From a checkpoint of a small mixture-of-experts model trained on Wikipedia.
Size: 13 layers, width 448, vocabulary 16384.
Experts: 48 experts in each of 13 layers, 128 clamped SwiGLU neurons an expert, a softmax router.
Training: a variant of Muon for the experts, 946M tokens.
Below are experts of layer 3 (counted from 0) of a mixture-of-experts language model. Rows are named down (a neuron's output weights, with its number) and show model dimensions 0-55. Each number is 200 + 40 x the weight over its row's rms, rounded and kept within 0 to 999.
Before each expert's rows: a language model's description of what the expert responds to; "comes before" lists some tokens at least twice as common just after its tokens as in all text. This comes from a sample of Wikipedia text that the model never trained on. Tokens count by the router's weight.

# expert 0
Mid-name word pieces. Short word pieces inside proper names and nouns, often before a comma or period, such as Hugh-es, Robinson, M-assi, London.
comes before: ", ", ". ", "'", ".", "-", ": "
down0,208,253,172,166,177,167,138,141,182,127,172,207,187,166,181,124,206,161,142,182,172,172,300,212,209,241,183,169,174,105,231,201,256,162,137,184,155,267,191,183,197,165,197,227,140,223,173,189,125,162,201,218,194,130,161,221
down1,91,229,153,215,202,182,216,229,178,214,201,143,197,197,226,206,208,181,182,293,162,200,159,191,192,138,244,241,269,245,229,221,203,186,150,198,225,161,175,122,271,203,250,128,201,172,193,212,228,286,184,180,268,171,215,232
down2,200,296,193,206,187,244,155,238,154,177,200,221,165,279,252,155,231,247,158,157,227,158,259,165,202,233,153,207,227,195,167,218,223,212,165,282,148,224,231,167,132,221,157,164,201,97,282,247,246,101,205,204,164,228,233,234
down3,171,179,288,249,186,204,167,149,235,253,233,205,218,164,201,165,257,142,189,289,175,169,205,269,199,190,180,186,218,153,198,162,211,287,239,212,201,174,189,231,201,243,173,146,213,222,184,146,226,202,181,122,230,191,224,194
down4,150,212,277,207,236,123,176,186,216,213,241,207,208,262,140,183,222,200,312,187,247,198,131,172,190,267,316,200,268,219,197,245,239,224,187,264,184,176,207,164,151,285,163,165,172,255,192,153,181,214,232,265,185,186,286,226
down5,202,155,218,198,228,153,203,184,197,212,166,203,199,235,292,230,209,143,253,244,162,190,139,189,168,163,161,155,237,222,190,213,253,189,284,260,175,180,223,193,223,192,164,224,245,178,200,240,248,232,177,196,205,208,212,176
down6,246,187,223,167,165,221,139,220,241,204,228,193,208,134,218,192,171,228,253,262,184,151,201,277,221,156,269,177,200,233,208,134,199,218,250,223,245,214,242,219,170,198,256,266,140,142,206,195,182,261,222,217,194,164,166,196
down7,191,178,206,165,194,279,182,197,185,237,213,201,247,269,161,187,194,173,231,251,248,225,201,141,263,182,204,186,226,189,250,179,184,185,224,118,187,169,187,218,167,173,266,195,178,167,232,217,212,239,275,210,145,196,185,205
down8,198,199,187,243,182,248,250,165,179,131,287,239,231,152,288,200,226,165,123,74,251,138,161,171,185,150,150,280,257,205,233,249,167,167,268,167,255,243,284,141,155,116,179,273,172,198,136,243,237,211,174,196,197,167,181,182
down9,262,184,153,82,188,232,155,214,223,219,183,196,205,213,240,251,180,159,199,172,189,222,211,196,207,241,211,199,185,247,177,189,207,163,102,164,185,224,270,286,162,108,135,217,232,230,226,142,194,179,159,207,225,139,193,209
down10,153,130,189,180,244,181,206,172,202,188,216,184,210,117,226,217,215,201,257,226,200,254,217,217,251,162,137,199,164,187,266,212,270,200,218,158,222,147,278,288,237,176,172,193,178,129,93,275,188,209,213,167,246,212,333,182
down11,84,227,131,189,218,208,220,267,248,298,185,237,276,229,231,195,198,192,168,229,162,175,172,178,209,217,215,227,192,227,164,204,220,189,203,241,181,190,175,176,242,138,187,192,296,152,259,268,153,229,186,190,204,238,174,195
down12,223,215,255,219,176,200,199,220,212,179,157,182,198,180,191,189,281,243,218,137,173,183,195,223,159,182,171,240,269,211,202,179,248,258,173,180,236,183,107,270,232,155,277,189,183,231,252,187,206,233,245,140,194,196,221,147
down13,229,164,252,213,171,240,305,288,189,207,188,207,254,221,108,176,241,209,219,252,136,245,224,149,227,230,181,260,159,180,225,185,240,163,174,235,224,121,190,227,219,223,157,231,255,190,233,202,221,217,129,218,140,117,226,115
down14,232,221,261,141,215,189,191,197,211,190,220,240,154,209,213,180,215,208,264,176,190,189,287,204,221,205,186,246,201,161,206,248,161,246,170,143,178,176,172,216,218,211,197,181,120,182,168,123,211,191,224,217,213,172,197,230
down15,124,179,236,121,222,141,196,141,185,267,185,242,247,222,200,156,265,210,196,241,217,259,193,140,204,205,167,220,244,227,153,233,118,243,229,276,182,259,178,189,214,228,218,165,211,236,281,160,214,177,188,143,217,189,144,204
down16,180,267,189,154,261,155,242,216,143,214,128,166,187,207,113,153,170,256,70,146,217,259,269,232,202,165,323,210,199,170,243,178,182,166,284,181,211,129,173,233,240,246,227,152,191,164,161,249,229,212,174,195,175,197,232,169
down17,177,199,199,218,177,151,193,195,145,215,259,255,179,174,146,226,134,193,187,233,243,204,142,261,225,132,228,241,315,291,134,164,181,195,309,222,224,142,219,189,267,277,274,205,204,195,222,192,197,136,200,208,230,192,128,194
down18,258,89,234,168,191,216,180,151,200,257,182,235,173,190,213,186,238,172,181,204,218,207,221,222,235,188,222,219,256,171,248,234,230,231,186,257,171,188,238,203,159,270,258,200,218,252,134,178,154,181,220,198,256,162,223,189
down19,201,167,164,242,234,269,139,229,249,273,171,189,267,227,192,148,285,221,143,291,151,213,226,259,166,278,157,172,122,205,191,218,258,174,198,177,159,128,212,257,212,178,115,195,181,194,237,244,181,174,202,196,148,153,207,288
down20,207,190,205,171,182,236,172,137,138,224,223,150,174,236,244,126,122,164,132,149,234,127,105,207,192,235,167,224,195,263,225,200,219,175,221,227,204,222,206,199,186,262,153,258,172,122,274,211,157,153,180,216,195,161,198,197
down21,202,202,179,136,219,170,200,184,225,215,138,229,202,199,82,150,135,159,181,213,115,210,210,175,262,130,250,200,209,242,235,171,179,225,188,135,242,154,224,191,189,277,150,188,212,239,193,204,207,204,219,222,243,238,174,176
down22,265,195,155,241,202,283,210,66,147,148,270,221,224,230,300,200,185,253,234,125,179,187,188,257,184,149,246,187,186,263,170,226,218,178,192,234,225,140,244,242,231,279,118,223,229,176,183,220,166,197,193,220,129,164,276,234
down23,142,258,280,184,306,215,224,286,258,147,160,151,189,155,188,169,294,286,172,290,210,145,249,249,194,218,204,302,200,168,217,189,255,238,198,199,186,196,188,166,175,211,219,159,227,249,189,221,196,255,155,200,179,231,161,221
down24,284,70,159,186,195,213,243,204,195,222,215,206,257,194,193,189,227,139,253,128,270,256,270,193,191,197,179,262,186,235,190,194,238,178,178,150,205,230,163,243,226,236,107,256,181,148,241,208,230,202,236,157,221,203,183,159
down25,237,226,195,255,238,125,173,271,170,181,140,178,231,201,213,183,166,123,171,172,213,135,205,100,162,209,217,167,276,231,149,204,226,145,248,152,226,156,190,166,104,202,208,202,172,162,235,172,136,252,213,212,285,219,267,183
down26,166,203,201,276,199,153,155,182,230,217,184,151,164,174,185,288,186,256,205,224,253,184,210,183,205,156,235,263,156,215,233,166,197,144,180,224,192,150,275,187,136,236,233,216,151,233,220,195,155,241,131,177,164,231,221,213
down27,254,167,212,235,231,229,216,238,218,179,213,220,261,155,177,208,225,149,272,151,221,126,256,226,225,132,254,196,290,161,279,242,189,222,163,180,214,196,198,173,229,258,182,202,183,134,151,141,170,226,228,199,172,224,186,189
down28,234,188,232,193,166,187,225,171,207,203,228,246,165,196,234,251,214,198,201,215,166,187,191,207,273,264,194,201,174,120,253,230,97,221,226,176,158,197,195,204,113,61,202,201,193,156,208,217,213,211,177,176,180,274,292,216
down29,185,228,262,196,331,275,100,200,195,214,159,165,201,174,193,141,222,181,138,246,205,166,206,214,241,218,235,170,182,176,260,290,167,252,233,190,222,159,224,215,208,191,196,150,167,197,91,239,151,182,200,239,186,230,264,205
down30,176,193,217,198,209,217,181,218,138,240,248,238,241,145,240,217,185,181,206,262,267,190,200,203,243,128,186,151,191,213,219,167,157,177,183,208,196,143,190,219,174,156,170,241,168,156,223,102,212,290,201,251,158,122,209,199
down31,228,215,206,312,251,191,260,219,185,138,218,187,198,118,147,221,204,184,189,246,216,239,237,181,148,156,202,147,197,230,169,185,261,248,195,177,241,214,160,214,247,287,146,170,165,183,154,249,132,195,294,259,214,223,135,129
down32,244,197,159,224,172,204,180,262,157,228,190,199,228,98,221,233,147,217,203,228,227,256,213,173,200,209,214,209,159,271,183,198,145,171,285,162,181,189,227,195,220,103,218,185,200,221,177,153,180,188,152,227,212,215,148,198
down33,295,192,211,232,250,196,206,244,90,175,293,262,194,166,265,174,233,184,196,197,233,232,182,198,194,196,73,205,195,260,233,211,168,173,248,265,226,160,137,191,215,261,247,147,277,108,170,174,200,184,193,176,144,138,171,231
down34,202,174,207,196,205,197,173,219,138,168,199,217,207,225,209,167,154,201,240,176,167,142,181,238,167,180,233,185,145,214,181,184,287,172,120,289,147,76,231,176,195,203,268,224,155,195,203,202,235,243,198,180,135,143,183,192
down35,254,145,251,145,134,172,145,237,187,199,174,173,162,198,88,199,174,240,211,186,165,159,183,263,174,199,254,196,198,262,207,181,158,157,210,204,165,193,185,125,233,201,220,253,203,76,159,185,240,297,195,174,196,177,164,215
down36,233,186,223,207,205,157,190,218,198,227,161,207,142,217,163,223,263,210,161,281,217,266,229,213,193,228,166,196,207,213,191,190,208,225,138,169,184,251,197,192,169,216,143,172,171,141,193,168,133,70,190,143,218,169,172,207
down37,186,142,213,201,226,205,179,219,197,214,155,216,144,178,257,209,215,224,120,216,181,204,260,210,231,210,214,308,213,123,139,219,161,157,144,192,179,163,174,155,176,192,173,192,181,162,198,206,135,266,182,179,190,179,230,220
down38,287,138,238,207,295,228,216,193,175,210,228,226,260,207,178,169,247,157,195,181,256,194,186,217,201,185,207,161,156,228,126,265,194,226,136,218,167,213,230,153,270,244,182,190,211,226,138,216,195,260,241,163,231,225,147,217

# expert 6
Section headings, breaks. Paragraph breaks and == heading markers starting Wikipedia section titles, plus table pipes, sentence-ending periods and opening quotes, e.g. ==Geography==.
comes before: "\n", "\n\n", "==", "- ", "The ", "== "
down0,209,163,199,210,237,216,155,211,118,175,120,226,223,230,223,302,203,183,187,244,246,235,216,226,188,194,198,154,232,202,264,203,201,264,214,188,202,161,150,144,201,160,200,191,193,194,126,120,228,241,229,191,191,174,205,180
down1,146,202,219,191,254,161,220,145,235,141,194,208,145,194,286,198,181,128,204,214,208,259,217,183,205,226,278,224,219,250,233,155,202,207,199,208,184,179,184,203,172,216,177,137,172,230,201,249,200,259,187,175,236,218,208,202
down2,123,152,248,160,202,262,194,265,202,149,171,187,132,193,266,173,192,253,121,217,209,189,232,163,189,222,203,193,167,106,244,186,136,229,177,192,161,204,132,158,201,160,175,194,159,170,280,157,223,196,226,223,135,217,233,207
down3,211,271,220,206,100,211,193,143,185,220,246,227,228,219,214,224,234,190,219,220,172,224,260,207,167,121,194,206,121,208,208,207,207,240,207,186,215,163,217,154,162,193,196,221,200,209,245,185,233,292,255,243,272,279,141,172
down4,226,186,165,191,189,166,176,151,211,160,256,177,308,305,257,255,221,158,239,290,157,204,248,125,228,266,228,233,194,188,155,183,176,228,220,196,197,163,173,186,207,185,183,236,185,186,194,116,237,231,166,231,237,146,201,276
down5,157,172,205,184,190,273,256,148,228,319,328,215,138,209,205,184,183,198,189,221,114,145,218,251,226,172,193,291,248,195,186,265,161,210,147,204,223,239,216,230,208,187,255,155,234,227,215,239,169,162,246,154,132,157,205,167
down6,179,147,140,208,218,200,154,182,122,245,215,202,239,291,138,192,167,258,255,122,174,163,165,156,216,299,204,179,144,190,184,251,191,218,208,133,200,235,198,287,194,136,229,262,215,254,161,147,228,169,176,237,147,230,163,199
down7,205,229,166,211,221,178,251,292,263,197,98,260,152,181,113,220,210,186,227,171,213,212,226,185,184,290,129,227,203,208,167,210,204,169,214,216,180,255,179,194,160,237,228,186,220,166,253,186,210,243,176,178,218,213,223,204
down8,207,211,214,164,250,176,215,201,213,207,229,186,238,94,188,200,242,206,272,263,221,248,210,208,204,257,234,169,217,174,174,217,208,217,191,145,223,141,222,121,216,215,271,206,172,209,187,202,203,285,171,224,165,216,219,107
down9,311,145,271,230,168,155,226,219,222,200,161,147,214,219,199,169,167,170,146,159,208,177,231,205,238,214,264,258,232,172,162,171,188,250,213,232,228,98,211,166,211,252,205,230,183,152,277,231,248,182,245,198,219,171,201,211
down10,175,239,182,225,180,247,227,193,215,221,219,209,194,204,276,196,204,182,218,232,192,174,224,200,198,196,246,152,206,213,212,188,180,117,178,175,227,189,221,168,232,103,193,194,260,242,102,172,213,174,142,155,141,215,221,223
down11,167,274,178,222,225,153,178,154,180,234,182,200,141,211,176,176,276,212,178,309,249,189,234,226,197,189,195,152,181,162,240,159,272,169,209,225,169,173,153,167,207,213,218,218,251,175,177,139,258,210,201,266,138,203,151,142
down12,230,231,196,140,237,134,174,199,294,203,176,219,147,230,218,187,191,176,192,215,184,150,191,173,248,193,216,198,230,147,198,219,226,247,192,184,172,251,194,229,201,214,141,214,150,227,220,188,176,168,158,217,142,198,184,169
down13,172,234,180,274,186,261,174,204,168,128,188,227,203,169,258,181,238,270,184,180,222,239,251,178,141,245,211,229,188,223,194,182,197,198,206,168,191,220,199,241,152,283,187,185,220,290,198,171,133,231,168,233,221,230,204,176
down14,213,245,187,222,243,201,255,135,197,218,208,250,230,237,231,153,243,204,160,257,159,183,145,156,221,222,247,249,175,285,248,236,263,174,207,248,245,167,195,234,194,213,174,169,240,162,275,151,222,197,197,221,98,164,249,149
down15,130,270,195,233,193,200,208,60,199,223,157,250,165,125,210,183,198,148,173,217,195,115,172,148,163,168,166,187,210,135,219,237,210,202,225,232,135,133,191,160,193,301,175,180,203,188,124,219,135,156,196,183,158,93,171,154
down16,202,180,175,227,221,273,143,226,149,211,193,222,230,147,154,171,198,221,239,132,134,121,165,262,247,173,250,263,170,192,260,150,260,207,146,204,222,138,221,234,135,188,206,198,185,215,266,209,266,142,196,199,176,165,278,197
down17,222,190,165,267,277,271,188,165,168,212,217,185,260,181,206,171,193,150,187,233,157,220,145,190,74,196,176,244,242,292,164,211,189,150,230,243,191,136,107,243,210,200,144,219,181,187,200,168,255,179,210,154,229,196,115,234
down18,195,128,195,186,291,190,256,176,134,188,143,232,242,199,168,217,238,170,202,187,141,195,185,208,223,223,231,299,217,222,137,183,129,231,183,325,178,261,212,233,160,275,219,291,266,145,211,204,197,207,157,175,158,189,238,224
down19,184,214,241,150,125,191,253,198,171,189,222,200,213,165,223,266,142,137,187,77,197,165,179,137,257,219,149,239,127,232,200,191,206,155,146,174,134,214,202,259,256,233,171,189,176,176,218,183,187,123,190,155,141,191,191,193
down20,242,208,139,209,181,242,161,214,217,187,261,157,193,163,124,176,174,225,148,176,140,157,245,172,248,184,206,223,161,228,288,208,185,213,200,167,200,223,154,213,186,246,142,249,242,163,183,254,235,239,187,263,199,176,222,196
down21,219,287,227,199,107,176,175,164,242,109,211,215,171,142,208,219,198,263,198,176,254,174,234,260,247,205,236,193,123,232,258,171,237,179,228,176,260,189,130,201,175,120,209,72,244,186,146,214,194,166,180,142,169,161,140,197
down22,272,210,190,205,211,159,151,161,217,222,241,201,263,174,225,217,301,217,160,170,225,195,191,191,217,146,120,239,95,97,198,211,143,198,198,233,188,229,209,240,166,192,195,185,183,174,209,188,99,261,169,153,173,238,180,243
down23,215,149,111,148,202,179,171,235,170,173,276,139,170,208,259,176,140,153,189,147,197,176,206,204,162,284,285,235,230,241,214,156,245,184,184,195,245,229,221,155,221,179,188,226,170,184,262,190,241,240,286,166,192,175,196,215
down24,201,244,187,192,236,203,234,204,163,186,141,214,234,210,183,233,221,164,238,203,234,137,226,164,153,188,205,226,170,226,194,247,259,167,218,160,232,187,213,212,263,199,172,214,316,185,204,199,152,212,262,269,191,135,186,234
down25,220,148,203,152,217,194,165,178,180,223,196,185,308,215,209,254,160,176,178,142,217,211,151,246,179,143,248,169,180,277,225,185,233,243,194,224,177,167,187,178,237,182,183,180,278,180,194,209,216,194,192,256,162,169,282,258
down26,208,212,209,206,192,186,190,270,255,182,208,253,153,197,203,215,186,163,206,277,185,210,195,221,190,205,196,176,156,186,203,189,206,188,260,195,209,135,148,169,225,203,190,158,167,194,133,216,280,271,218,228,175,254,196,302
down27,198,189,149,219,182,272,188,181,213,262,257,195,211,254,256,144,204,166,193,245,220,126,242,175,196,212,205,207,250,255,245,251,266,144,176,166,215,226,239,189,150,155,184,194,125,190,105,236,140,201,207,189,203,227,139,260
down28,234,183,221,195,215,152,165,162,201,161,166,148,193,268,204,231,152,170,239,245,215,194,287,173,190,150,212,124,174,274,242,187,338,177,159,113,137,174,169,164,256,203,171,243,193,147,213,160,197,248,270,245,180,215,223,173
down29,164,199,141,205,204,289,144,262,232,183,170,227,242,178,239,157,165,252,207,159,187,243,200,258,205,266,132,201,234,183,267,224,174,213,174,207,214,224,218,214,238,178,210,227,187,207,179,225,206,139,168,192,201,101,259,228
down30,180,195,220,186,229,95,205,221,148,221,273,257,99,157,173,242,189,228,191,213,189,276,256,185,117,239,214,251,186,178,255,156,141,222,200,138,249,147,196,216,195,199,268,166,153,217,132,160,217,224,200,236,214,137,209,166
down31,261,145,140,190,224,217,203,198,192,226,188,227,160,135,134,190,154,191,179,147,224,140,155,226,164,145,178,216,278,196,166,222,184,185,166,213,135,211,185,325,254,159,225,206,230,234,169,214,164,183,229,207,286,265,139,214
down32,139,224,181,147,204,220,162,210,210,285,254,221,224,171,218,265,149,235,249,210,224,158,226,249,176,185,251,184,165,210,161,200,188,185,154,191,232,228,207,191,268,203,211,253,192,182,232,191,172,299,203,222,237,185,217,192
down33,241,258,251,174,231,174,192,192,215,190,186,150,187,122,168,241,193,187,218,177,190,180,233,207,205,180,251,199,180,245,133,200,144,122,159,233,176,131,194,172,199,177,287,213,222,169,193,191,169,244,195,207,149,212,225,212
down34,224,158,203,177,143,185,210,200,220,139,195,215,165,263,225,169,171,195,212,148,157,158,159,235,206,211,209,203,189,246,220,243,223,186,175,217,158,187,229,275,206,212,214,144,250,170,218,183,186,236,177,177,322,198,221,145
down35,196,174,209,186,162,194,216,257,241,154,185,184,204,189,145,157,236,307,183,217,324,195,229,244,229,233,209,115,253,225,202,202,139,183,237,230,197,199,224,194,205,150,183,189,264,149,198,192,180,152,241,173,158,153,175,251
down36,126,155,213,171,165,223,190,223,188,266,220,188,225,188,181,168,190,153,255,293,207,220,172,165,205,166,159,127,238,187,129,162,254,178,180,148,174,155,172,175,211,230,206,229,231,180,173,185,264,231,243,214,146,206,223,176
down37,184,178,236,128,280,192,309,262,224,231,135,211,143,187,143,216,215,185,187,195,179,180,129,164,235,249,213,181,167,154,188,198,155,224,163,220,271,223,238,220,192,200,212,223,178,209,186,211,216,162,131,209,228,226,203,152
down38,255,198,219,194,232,226,202,243,220,204,184,180,242,186,156,247,213,173,159,259,115,195,177,236,201,171,266,214,249,176,158,218,137,219,164,247,188,239,142,153,214,190,182,161,293,175,225,212,205,172,224,191,156,135,250,240

# expert 7
Head nouns before of. Word-final noun pieces and title nouns heading a phrase, often followed by of/and, such as ation, University, States, Father, content.
comes before: "of ", "and ", "in ", "(", "to ", "for "
down0,189,129,262,163,190,158,203,215,217,156,171,219,169,220,232,252,204,184,206,133,264,204,177,177,223,258,190,199,224,233,223,193,189,232,140,192,162,212,225,144,205,156,183,195,203,138,179,225,197,189,126,166,183,219,177,178
down1,272,205,200,151,171,232,180,159,202,247,229,207,234,199,223,188,175,202,177,139,157,176,200,255,202,166,300,137,156,176,197,194,226,176,171,180,225,195,162,173,202,192,217,233,256,82,196,269,239,161,221,213,185,186,179,271
down2,187,243,142,147,223,130,216,183,295,155,167,168,156,185,181,234,227,206,246,229,251,231,148,178,162,216,152,204,254,237,217,183,155,212,304,237,236,149,222,206,207,177,193,198,207,199,180,198,249,210,199,256,241,266,263,134
down3,177,216,256,225,174,177,181,218,154,189,186,141,184,233,281,201,214,262,128,194,183,220,249,170,161,262,178,207,182,99,185,222,191,259,257,104,240,169,172,251,210,200,238,144,112,196,157,244,223,188,163,185,152,263,189,118
down4,224,207,259,155,175,177,221,168,244,203,209,189,188,219,157,216,230,169,164,205,155,242,177,247,291,164,271,181,159,218,167,198,239,166,215,143,205,187,195,190,189,127,205,186,166,180,208,188,205,196,161,172,197,198,111,268
down5,221,169,195,166,253,246,172,230,278,129,176,218,256,155,237,177,266,111,182,185,197,224,223,186,250,202,262,175,164,156,160,144,157,233,198,252,191,160,172,174,176,189,189,234,215,220,188,173,203,228,121,231,135,147,177,139
down6,212,115,194,194,245,174,228,185,215,206,138,125,277,204,195,245,237,292,178,183,184,232,164,118,185,281,166,176,251,230,176,192,225,198,202,218,211,234,195,226,214,146,183,199,229,131,145,225,216,227,202,211,274,238,198,163
down7,221,129,212,195,194,222,179,198,243,175,210,258,259,212,178,159,213,161,237,197,130,199,155,183,226,208,189,132,195,103,274,184,149,183,172,200,194,223,273,162,221,217,205,276,201,202,210,238,166,153,151,163,212,183,228,247
down8,208,65,197,322,262,165,182,219,252,235,155,296,247,182,207,186,236,215,132,169,222,186,156,213,161,164,216,228,220,161,185,175,212,237,183,261,219,193,243,183,185,209,237,260,228,197,205,193,173,262,217,222,223,183,232,209
down9,151,180,212,260,226,242,199,209,203,188,238,225,143,238,170,160,202,183,214,204,204,190,146,169,205,265,228,185,205,145,140,155,137,213,226,197,177,255,175,154,278,164,164,254,290,214,189,196,254,166,203,181,220,159,182,164
down10,179,198,192,243,255,225,250,204,167,254,191,195,205,331,110,228,194,203,179,190,199,143,193,162,207,191,169,225,277,234,227,162,219,195,172,190,166,179,230,236,166,184,164,265,212,181,192,205,223,232,218,164,210,224,200,188
down11,211,177,208,161,207,225,236,161,164,209,166,211,174,282,199,169,197,183,190,237,252,192,203,206,206,250,215,248,228,230,254,233,204,212,190,244,179,211,202,195,260,145,202,170,179,220,258,169,173,138,119,205,184,192,240,194
down12,211,269,227,179,134,230,192,107,269,245,175,222,221,230,211,199,177,161,208,179,179,142,218,194,195,221,170,226,210,253,144,197,201,200,256,206,217,151,211,104,158,145,193,217,238,191,183,131,239,259,168,208,192,167,162,205
down13,185,224,211,279,181,270,204,195,194,232,207,231,245,227,227,145,238,199,255,190,141,221,187,139,146,168,154,178,177,178,245,221,153,204,232,203,169,217,187,186,225,211,174,223,158,159,205,165,144,222,213,181,206,168,195,213
down14,224,183,245,203,150,267,214,150,218,182,250,173,200,212,127,207,165,199,188,216,173,194,175,144,194,190,258,214,193,250,215,257,187,161,178,271,222,308,138,260,234,162,242,152,180,253,184,203,163,223,183,210,178,210,207,221
down15,213,194,170,208,196,230,259,225,219,248,205,175,280,222,192,245,140,214,169,250,203,190,173,231,183,174,303,185,146,231,161,190,252,256,203,185,220,155,198,186,257,251,222,202,200,135,204,224,227,223,203,234,217,201,133,266
down16,186,161,211,153,185,110,85,280,214,158,251,189,264,183,234,248,296,212,149,213,192,240,254,171,191,283,194,161,130,224,182,161,209,202,242,150,179,162,132,134,208,160,196,190,210,177,208,196,233,256,214,210,187,136,179,213
down17,173,228,215,225,226,219,187,186,225,212,225,184,230,195,225,158,208,180,175,148,292,240,235,172,148,233,250,229,155,292,181,167,243,234,176,152,186,246,236,221,193,147,169,145,270,142,203,180,164,174,168,253,149,257,136,172
down18,182,143,200,186,192,205,209,204,160,207,208,171,203,234,164,154,237,178,268,162,130,146,241,154,227,203,212,179,183,234,228,180,167,219,139,145,269,255,219,189,243,183,167,178,94,164,198,216,140,208,156,188,225,188,216,198
down19,210,202,230,211,184,187,171,208,303,200,183,205,284,165,208,217,171,201,186,238,161,250,251,276,189,294,196,221,103,205,222,229,262,157,219,188,175,197,234,143,231,267,166,156,235,200,180,146,241,176,144,173,211,178,159,227
down20,216,184,245,203,144,285,135,148,130,195,178,205,260,216,228,246,181,186,221,252,207,225,232,218,172,177,117,154,233,206,174,205,252,118,237,256,262,198,116,167,232,211,185,206,188,195,154,108,174,163,253,283,174,189,206,155
down21,130,188,209,216,274,159,213,212,175,159,191,179,119,212,204,163,187,272,193,129,162,251,128,236,182,184,205,244,150,153,193,182,228,168,171,203,231,297,112,166,177,191,188,212,177,211,131,111,204,194,220,175,243,160,199,236
down22,250,151,169,212,199,125,245,168,179,164,185,227,230,177,236,208,215,82,195,193,271,139,164,113,195,231,212,209,207,210,198,179,216,198,189,179,287,240,233,256,156,155,168,255,140,219,206,155,264,125,247,183,222,165,248,164
down23,134,181,189,161,219,193,232,219,189,161,157,228,191,96,175,212,211,202,206,198,189,219,171,265,209,195,228,198,132,182,235,154,191,192,134,230,276,184,149,261,173,85,181,195,163,215,132,141,213,221,197,188,261,233,204,178
down24,189,270,240,180,186,214,150,270,149,248,251,198,267,228,209,222,139,132,125,213,206,175,205,177,176,206,102,179,223,205,180,187,186,236,233,184,147,148,243,228,207,151,225,238,108,182,162,250,233,195,188,251,87,201,185,231
down25,176,247,155,156,224,207,239,161,255,247,200,176,226,210,181,152,206,156,191,179,195,202,210,142,215,209,271,183,230,191,228,175,137,215,153,214,208,246,232,164,186,218,183,181,232,128,187,176,269,208,198,259,166,173,242,240
down26,203,199,199,149,250,169,227,192,147,204,219,249,237,152,108,255,266,128,244,275,225,226,132,232,208,199,164,213,221,222,199,188,219,203,221,186,228,155,199,165,201,176,250,244,165,224,183,213,178,267,203,246,238,213,292,159
down27,153,265,179,170,175,265,193,155,200,203,212,248,216,248,172,158,162,203,277,141,148,183,199,221,154,252,232,224,205,236,255,193,201,155,218,132,181,189,222,176,180,186,237,165,195,217,247,272,152,194,242,268,79,213,167,197
down28,202,204,204,283,200,158,253,151,211,149,153,143,184,137,208,183,246,236,235,205,172,166,168,249,186,188,205,172,150,228,191,197,239,219,264,189,141,220,220,181,226,205,203,191,222,159,138,155,265,194,265,199,218,231,216,142
down29,259,104,165,110,212,262,233,280,152,197,189,201,247,274,226,256,189,153,222,211,244,175,251,177,163,242,196,210,212,196,194,223,198,227,174,286,253,184,187,237,222,143,193,222,202,141,223,141,213,193,239,211,183,159,244,234
down30,267,205,228,141,260,214,206,171,184,226,146,182,222,160,214,214,214,195,193,221,165,206,194,187,191,142,247,161,172,280,265,235,256,206,182,173,199,180,175,235,187,247,144,229,259,186,238,246,186,239,252,124,238,184,192,177
down31,191,182,162,190,172,235,221,210,231,264,254,192,269,191,204,180,161,152,183,189,146,207,188,220,234,217,251,242,189,228,295,204,186,248,243,181,197,246,194,273,178,191,175,198,191,192,244,183,190,173,154,209,211,230,111,218
down32,202,241,237,181,208,185,222,178,294,278,177,216,247,218,158,203,216,223,165,293,223,237,249,201,201,170,249,268,206,124,221,204,249,204,170,246,201,181,190,164,111,164,209,208,209,177,157,250,170,199,144,168,206,151,225,154
down33,276,197,197,208,186,135,194,168,253,193,198,170,237,251,249,236,203,157,157,182,224,200,191,204,235,249,235,225,222,238,104,192,198,197,216,187,183,176,196,161,223,135,200,228,229,243,232,205,213,243,174,161,217,195,184,225
down34,198,139,190,276,179,96,214,183,148,189,205,191,162,183,194,192,158,228,189,183,169,264,241,150,207,196,176,256,142,165,260,164,200,105,179,219,183,251,219,163,253,157,157,175,296,253,184,115,166,134,183,222,187,221,180,227
down35,222,267,208,229,277,219,145,246,203,175,221,227,178,260,145,207,241,217,248,204,217,127,157,214,124,142,180,203,192,293,183,164,216,204,173,213,234,153,204,156,286,287,188,208,149,157,251,240,144,248,193,208,162,157,279,236
down36,184,244,168,155,175,180,190,229,144,234,198,235,200,125,137,245,234,117,140,90,180,164,213,203,237,234,184,242,139,188,170,218,277,189,244,241,186,160,173,192,167,160,170,215,194,186,148,224,258,236,163,198,211,224,132,262
down37,192,160,218,152,205,219,169,209,124,201,207,232,157,137,146,181,168,296,122,224,282,226,180,110,216,216,224,173,238,175,163,292,139,265,126,196,213,257,244,251,219,179,199,192,199,231,197,247,132,118,213,155,199,272,281,201
down38,116,227,181,219,213,250,228,221,281,208,201,194,289,254,174,208,195,203,216,235,154,251,226,184,212,185,203,247,206,250,206,213,165,182,230,278,175,220,258,99,216,118,200,190,156,119,291,291,204,183,234,190,130,182,194,324